Weights of a small mixture-of-experts language model, trained from scratch on English Wikipedia.
Experts: 32 experts in each of 15 layers, 64 SwiGLU neurons an expert, 2 picks a token, a softmax router.
Training: a variant of Adam for the experts, 271M tokens, 8274 steps.
Below are experts of layer 12 (counted from 0) of a mixture-of-experts language model. Rows are named router (the router's row for the expert), gate (a neuron's input weights, with its number), up (a neuron's input weights, with its number), down (a neuron's output weights, with its number) and show model dimensions 0-255. Each number is 50 + 15 x the weight over its row's rms, rounded and kept within 0 to 99.
Before each expert's rows: a language model's description of what the expert responds to. This comes from a sample of Wikipedia text that the model never trained on.

# expert 11
Description: Short word-start pieces and capital letters in sports results, standings tables and music, e.g. b in "billed", G major, H/A grounds, scores.
router:62 30 26 27 48 69 49 35 41 67 67 60 41 66 48 56 72 37 27 15 36 59 32 30 43 19 61 46 48 36 45 50 57 33 67 39 54 52 47 31 60 62 64 46 34 47 28 32 57 69 50 51 30 57 37 51 45 25 39 51 48 73 76 51 27 26 48 34 35 77 27 31 53 13 26 75 48 66 50 58 34 36 45 44 31 37 30 64 57 48 51 48 62 35 34 46 48 67 54 24 52 65 39 46 33 65 46 40 44 58 50 73 49 62 35 11 43 24 42 45 30 41 51 65 34 58 40 92 35 53 32 25 52 48 40 38 31 57 31 34 21 70 60 63 56 64 31 43 29 49 49 58 53 50 24 59 51 35 60 41 40 66 84 69 25 47 67 49 57 34 58 56 49 82 53 62 52 48 21 54 51 42 45 48 29 71 48 73 47 56 45 46 60 53 44 72 38 55 43 63 68 69 52 69 67 59 54 64 60 28 14 53 59 63 58 64 32 58 36 41 38 40 50 64 76 38 81 30 59 45 59 46 39 30 47 57 35 77 39 44 47 61 67 41 35 56 24 41 36 34 37 25 25 70 45 55
gate0:28 51 39 53 38 59 43 38 48 35 19 45 48 35 88 81 55 65 57 38 43 38 22 32 51 54 38 62 41 47 81 70 55 16 54 33 45 57 48 28 53 37 59 54 67 62 34 33 43 55 53 52 60 63 75 53 89 37 36 48 33 52 63 05 47 34 46 36 41 46 36 22 39 29 65 76 66 49 66 46 49 48 68 63 45 59 54 67 37 69 66 47 43 81 51 45 63 47 59 70 36 46 24 42 46 55 27 34 61 73 55 60 11 48 42 68 51 58 37 43 63 70 60 40 42 71 32 56 50 37 53 81 44 48 63 46 42 51 43 68 45 33 50 24 36 61 79 58 34 47 33 41 44 64 72 53 62 55 63 32 51 52 53 27 33 15 61 26 52 63 80 46 55 80 56 60 69 73 23 30 47 55 38 22 29 44 60 44 42 51 38 66 52 59 68 35 63 21 28 54 44 39 57 71 39 41 70 60 51 41 33 63 65 49 38 23 23 26 49 55 66 46 59 39 57 57 39 39 43 50 57 62 64 29 66 36 75 65 67 46 29 57 37 52 71 48 50 70 63 52 57 55 57 26 41 69
up0:26 38 72 81 69 73 61 23 25 68 34 51 41 32 38 67 41 40 42 60 25 35 40 32 52 38 67 51 70 54 48 38 53 48 57 34 50 30 43 40 56 36 39 19 70 63 34 72 58 45 59 51 60 44 48 42 40 23 55 64 35 59 49 60 28 53 83 44 57 56 71 33 52 39 26 36 66 33 63 44 55 87 53 83 28 53 28 43 42 48 57 66 60 70 62 32 68 61 68 73 58 65 68 50 25 44 38 06 73 50 52 40 51 32 46 48 33 39 29 37 57 52 86 36 59 56 62 64 40 31 54 46 56 18 59 34 59 45 38 38 49 46 39 53 55 67 54 53 44 39 47 65 41 75 40 80 71 31 54 46 35 70 34 45 41 49 61 67 78 57 78 65 44 63 53 60 30 69 45 60 86 54 65 49 42 64 61 50 45 58 48 58 28 69 64 45 59 59 36 61 63 57 43 63 43 60 74 41 80 26 41 31 65 42 55 51 47 34 39 47 65 35 54 37 11 36 58 36 73 46 38 43 28 73 50 46 37 77 59 47 55 47 22 45 45 67 83 59 26 45 59 62 43 58 55 54
down0:54 82 52 66 79 47 57 52 56 51 24 24 71 21 59 48 57 48 61 50 54 39 54 36 38 38 49 30 52 61 61 51 45 58 80 50 35 42 48 46 65 70 40 50 38 45 55 57 40 51 63 97 41 33 39 64 63 44 59 47 53 43 55 83 37 56 44 56 79 11 47 28 43 65 61 59 41 46 53 60 64 27 46 56 52 56 54 42 56 47 38 33 44 48 46 18 42 77 27 73 58 57 45 49 58 48 32 82 50 17 54 51 49 59 38 68 32 63 52 65 65 65 36 32 56 00 40 49 52 36 41 33 59 43 37 45 35 40 50 64 44 59 72 46 54 37 59 48 49 37 53 63 44 68 40 52 97 72 50 69 29 46 39 63 15 59 26 41 42 46 54 70 52 30 57 75 69 37 68 26 35 27 57 33 25 59 41 54 42 58 61 65 51 67 58 80 82 43 63 42 39 37 43 43 54 22 30 49 57 36 62 48 31 72 42 49 45 71 62 60 51 55 25 40 60 65 47 63 65 63 64 63 49 64 64 40 41 67 71 70 34 61 56 69 41 44 42 67 67 61 72 44 55 15 43 21

# expert 17
Description: Capital letters and consonant clusters that begin proper names, often unusual surnames or places, e.g. B-idimnah, Dr-ayton, Lager-f-elt, and list dashes.
router:78 67 43 37 59 54 53 54 47 32 72 81 19 38 74 40 65 77 43 65 80 61 75 67 70 21 59 66 43 58 53 64 45 65 44 39 63 51 58 37 44 49 75 36 56 56 69 53 30 71 43 29 51 44 47 40 59 73 46 29 60 53 53 78 15 44 40 35 60 46 73 64 41 25 70 62 51 38 51 76 37 52 38 68 24 50 68 53 69 70 47 44 83 47 83 57 46 33 47 43 45 42 48 42 49 41 65 26 56 27 74 27 22 67 56 50 77 27 34 47 55 66 25 31 41 48 50 40 40 44 22 43 45 49 33 69 33 63 53 56 36 53 69 62 47 60 55 61 47 67 41 83 33 34 40 09 77 43 61 28 57 87 48 57 66 60 72 45 59 35 50 55 34 60 40 23 73 34 31 56 49 46 51 49 35 52 39 42 44 29 61 36 63 73 57 46 73 60 38 33 42 49 41 64 45 39 43 29 39 41 39 37 23 48 52 41 55 74 19 27 57 51 79 57 65 70 35 56 56 57 39 57 62 44 55 69 54 60 32 46 31 72 48 47 55 53 27 45 57 64 57 53 51 58 58 54
gate0:28 67 43 49 23 49 67 28 41 37 72 64 42 48 33 25 46 33 42 23 63 39 28 67 42 42 32 45 28 39 65 36 59 71 52 23 49 47 43 43 36 39 45 42 45 57 53 21 50 48 66 71 77 41 56 52 69 51 43 49 20 58 62 36 52 29 49 55 60 52 71 61 52 49 44 27 46 56 50 66 58 40 45 31 46 59 27 63 39 67 67 47 70 43 44 45 44 38 60 73 43 29 37 53 95 66 51 58 40 32 48 56 39 58 62 38 36 58 27 53 60 72 36 65 58 47 81 32 33 72 52 41 18 46 44 36 51 41 62 66 53 51 55 26 34 41 61 81 60 51 85 65 43 39 43 42 34 47 27 33 71 30 16 09 20 70 67 46 57 22 60 29 36 42 59 36 43 55 47 65 46 54 48 88 51 51 77 61 51 61 67 47 35 46 54 44 47 52 41 68 58 29 28 53 43 75 82 60 39 62 25 28 48 59 45 28 58 48 51 47 73 77 72 59 76 48 41 38 42 29 65 37 46 46 59 32 58 72 26 52 41 74 51 48 33 29 38 30 39 42 45 43 41 37 52 64
up0:41 58 61 68 41 47 67 55 64 60 43 30 66 73 45 63 31 56 22 35 47 35 31 49 53 72 49 57 17 56 41 71 46 39 49 49 40 64 56 34 52 43 62 45 59 39 48 32 27 43 62 54 30 48 56 55 79 57 37 62 30 57 53 40 75 81 50 63 54 39 37 63 35 29 62 45 49 56 56 36 32 33 71 70 77 96 60 53 24 64 65 16 44 46 74 70 74 72 65 41 44 52 44 43 36 33 43 53 49 64 70 68 99 34 24 34 62 63 42 76 77 28 57 51 42 52 46 53 74 53 58 39 57 53 39 48 52 46 46 59 57 65 49 40 56 28 72 63 60 61 70 63 22 53 42 80 35 50 27 42 45 38 31 19 63 32 71 45 48 53 56 35 68 32 44 78 66 55 54 33 65 53 70 16 55 42 49 49 39 35 70 48 68 49 79 41 84 39 67 75 46 51 61 59 48 57 46 24 44 45 67 70 63 43 46 51 44 45 42 51 56 54 28 52 46 82 66 50 57 35 19 79 40 67 56 53 52 65 56 69 47 41 41 62 47 64 54 39 43 38 33 51 68 72 62 36
down0:45 25 35 59 48 46 43 61 41 86 40 47 49 61 52 36 09 19 47 44 66 51 12 73 56 46 39 34 64 48 59 72 41 33 63 26 36 42 37 50 47 52 34 51 80 43 35 49 42 57 43 53 56 50 52 61 59 45 48 59 43 47 50 53 33 66 30 61 72 83 54 63 32 29 35 65 54 80 74 71 41 38 58 73 54 34 90 76 62 64 37 41 41 57 40 56 51 35 44 46 36 39 33 62 56 27 47 40 58 32 54 56 50 37 25 68 58 51 27 50 69 57 54 41 80 68 41 40 54 21 36 38 55 50 54 54 67 72 52 56 66 47 53 59 49 82 50 43 53 24 89 68 64 31 50 50 57 45 62 49 50 54 53 48 34 21 55 30 44 47 53 28 63 38 71 34 33 31 22 19 59 61 45 38 47 46 44 67 17 58 69 41 72 46 33 37 64 69 37 43 50 56 40 37 58 60 30 10 59 65 92 71 70 48 53 46 39 45 49 61 58 17 34 54 36 51 42 60 64 51 49 40 66 63 23 41 35 64 75 59 58 62 34 40 66 52 47 47 26 25 45 37 53 55 45 49

# expert 6
Description: Digits, periods and month names inside dates and coordinates, plus pieces in the middle of words, such as Cess-na, May, °N.
router:33 48 51 68 15 41 95 60 82 61 32 57 63 36 28 42 64 54 36 39 51 53 35 39 39 78 67 20 62 26 17 27 41 32 46 59 46 45 59 33 34 40 34 54 31 45 64 37 43 51 58 34 33 35 60 48 93 37 67 44 61 25 33 68 60 50 76 48 67 33 49 54 51 43 16 47 62 77 56 64 61 55 60 46 72 76 46 49 49 35 42 41 22 43 53 72 50 42 28 56 60 40 76 45 39 07 75 34 29 32 60 47 54 63 63 39 51 72 42 54 44 68 58 54 31 52 40 66 63 72 35 46 51 62 59 76 68 32 63 37 70 51 43 54 52 42 34 44 37 49 49 67 54 56 37 48 71 46 67 53 51 64 64 30 79 73 54 56 38 73 78 40 53 41 51 55 46 47 64 53 58 46 42 50 59 65 71 50 50 54 41 39 69 62 66 33 40 07 30 25 39 16 37 45 37 53 35 47 53 53 44 45 38 60 51 26 31 57 61 53 59 40 66 32 49 68 42 73 45 40 32 58 42 41 72 44 43 50 52 80 47 60 68 35 66 38 34 38 57 41 38 67 26 67 56 52
gate0:39 46 33 31 72 39 51 55 53 43 52 63 49 55 44 73 64 32 17 45 26 35 45 62 45 44 34 54 21 36 45 47 96 55 67 33 66 62 45 59 52 32 30 57 43 51 93 50 58 16 77 50 32 51 61 46 65 51 39 79 61 70 44 33 32 48 74 57 43 22 45 48 45 44 41 60 29 42 27 52 60 41 81 49 48 66 57 66 80 50 57 63 39 49 48 36 64 46 59 24 56 36 58 28 63 61 54 66 47 64 55 28 34 69 55 36 59 40 49 66 25 61 46 67 68 51 38 61 56 45 55 32 64 53 62 59 40 46 44 44 58 37 59 21 38 51 40 70 58 85 53 28 48 38 35 49 47 53 63 49 64 57 45 50 60 58 48 31 37 60 52 13 32 61 27 92 67 31 59 64 57 55 40 73 34 34 46 34 35 84 32 40 56 59 49 45 62 44 43 76 56 44 73 64 55 63 29 60 70 51 31 49 34 53 76 31 64 28 58 30 61 48 35 56 30 50 39 26 44 35 20 57 32 72 38 69 69 24 46 50 33 20 42 37 45 66 41 49 37 37 33 59 71 49 31 60
up0:69 50 36 51 34 66 36 54 46 60 41 55 39 89 35 73 32 42 61 46 71 58 65 32 51 17 40 25 55 65 87 53 19 57 44 49 34 34 54 62 66 57 34 29 65 57 56 57 54 36 51 78 69 60 65 30 37 63 55 45 36 43 66 51 63 43 36 41 48 71 57 21 44 48 54 42 60 54 43 44 38 53 69 55 54 28 62 66 03 46 44 47 58 63 33 41 49 36 56 57 50 74 35 34 58 44 64 64 46 56 33 45 40 43 65 70 53 90 54 35 57 24 29 29 55 58 57 35 45 53 68 48 40 53 37 57 66 60 49 53 44 64 63 54 37 55 68 42 72 60 57 73 27 32 46 56 61 62 43 48 79 53 55 52 42 51 44 30 73 34 65 64 31 43 51 28 80 54 39 36 46 27 49 36 36 65 42 85 58 36 65 32 47 47 45 54 59 46 87 36 25 37 34 27 45 56 54 39 39 51 27 45 58 82 70 48 25 61 67 50 24 45 37 83 64 51 58 41 37 85 48 29 48 61 66 60 48 73 55 56 45 74 49 36 52 60 75 85 68 38 63 59 38 32 82 46
down0:45 33 42 65 51 40 59 63 64 46 32 36 69 57 50 43 57 31 13 76 28 35 61 61 59 44 47 56 52 48 79 52 46 51 74 30 61 57 77 40 26 44 35 53 93 61 32 66 40 60 47 68 50 23 56 54 63 05 27 58 65 55 57 52 27 28 25 27 61 32 42 31 49 56 34 70 62 59 42 62 40 26 16 37 51 53 56 29 44 76 33 53 69 16 47 48 36 42 56 31 33 82 45 48 29 68 54 47 53 45 36 42 33 73 31 44 31 65 60 50 38 27 64 69 48 30 51 42 83 62 91 53 55 33 26 66 84 53 59 63 57 65 54 70 61 53 59 46 36 47 53 32 57 33 63 52 60 71 69 25 71 46 50 74 61 47 45 68 75 33 61 55 66 41 50 46 49 61 46 35 60 37 37 40 65 62 47 40 63 45 65 34 57 36 43 32 46 32 46 35 32 61 40 32 62 51 51 55 45 52 25 46 51 33 62 35 58 54 63 58 24 57 33 57 40 50 52 47 50 56 49 40 40 13 51 45 40 26 24 29 32 67 48 34 63 22 66 52 59 47 51 67 62 40 52 56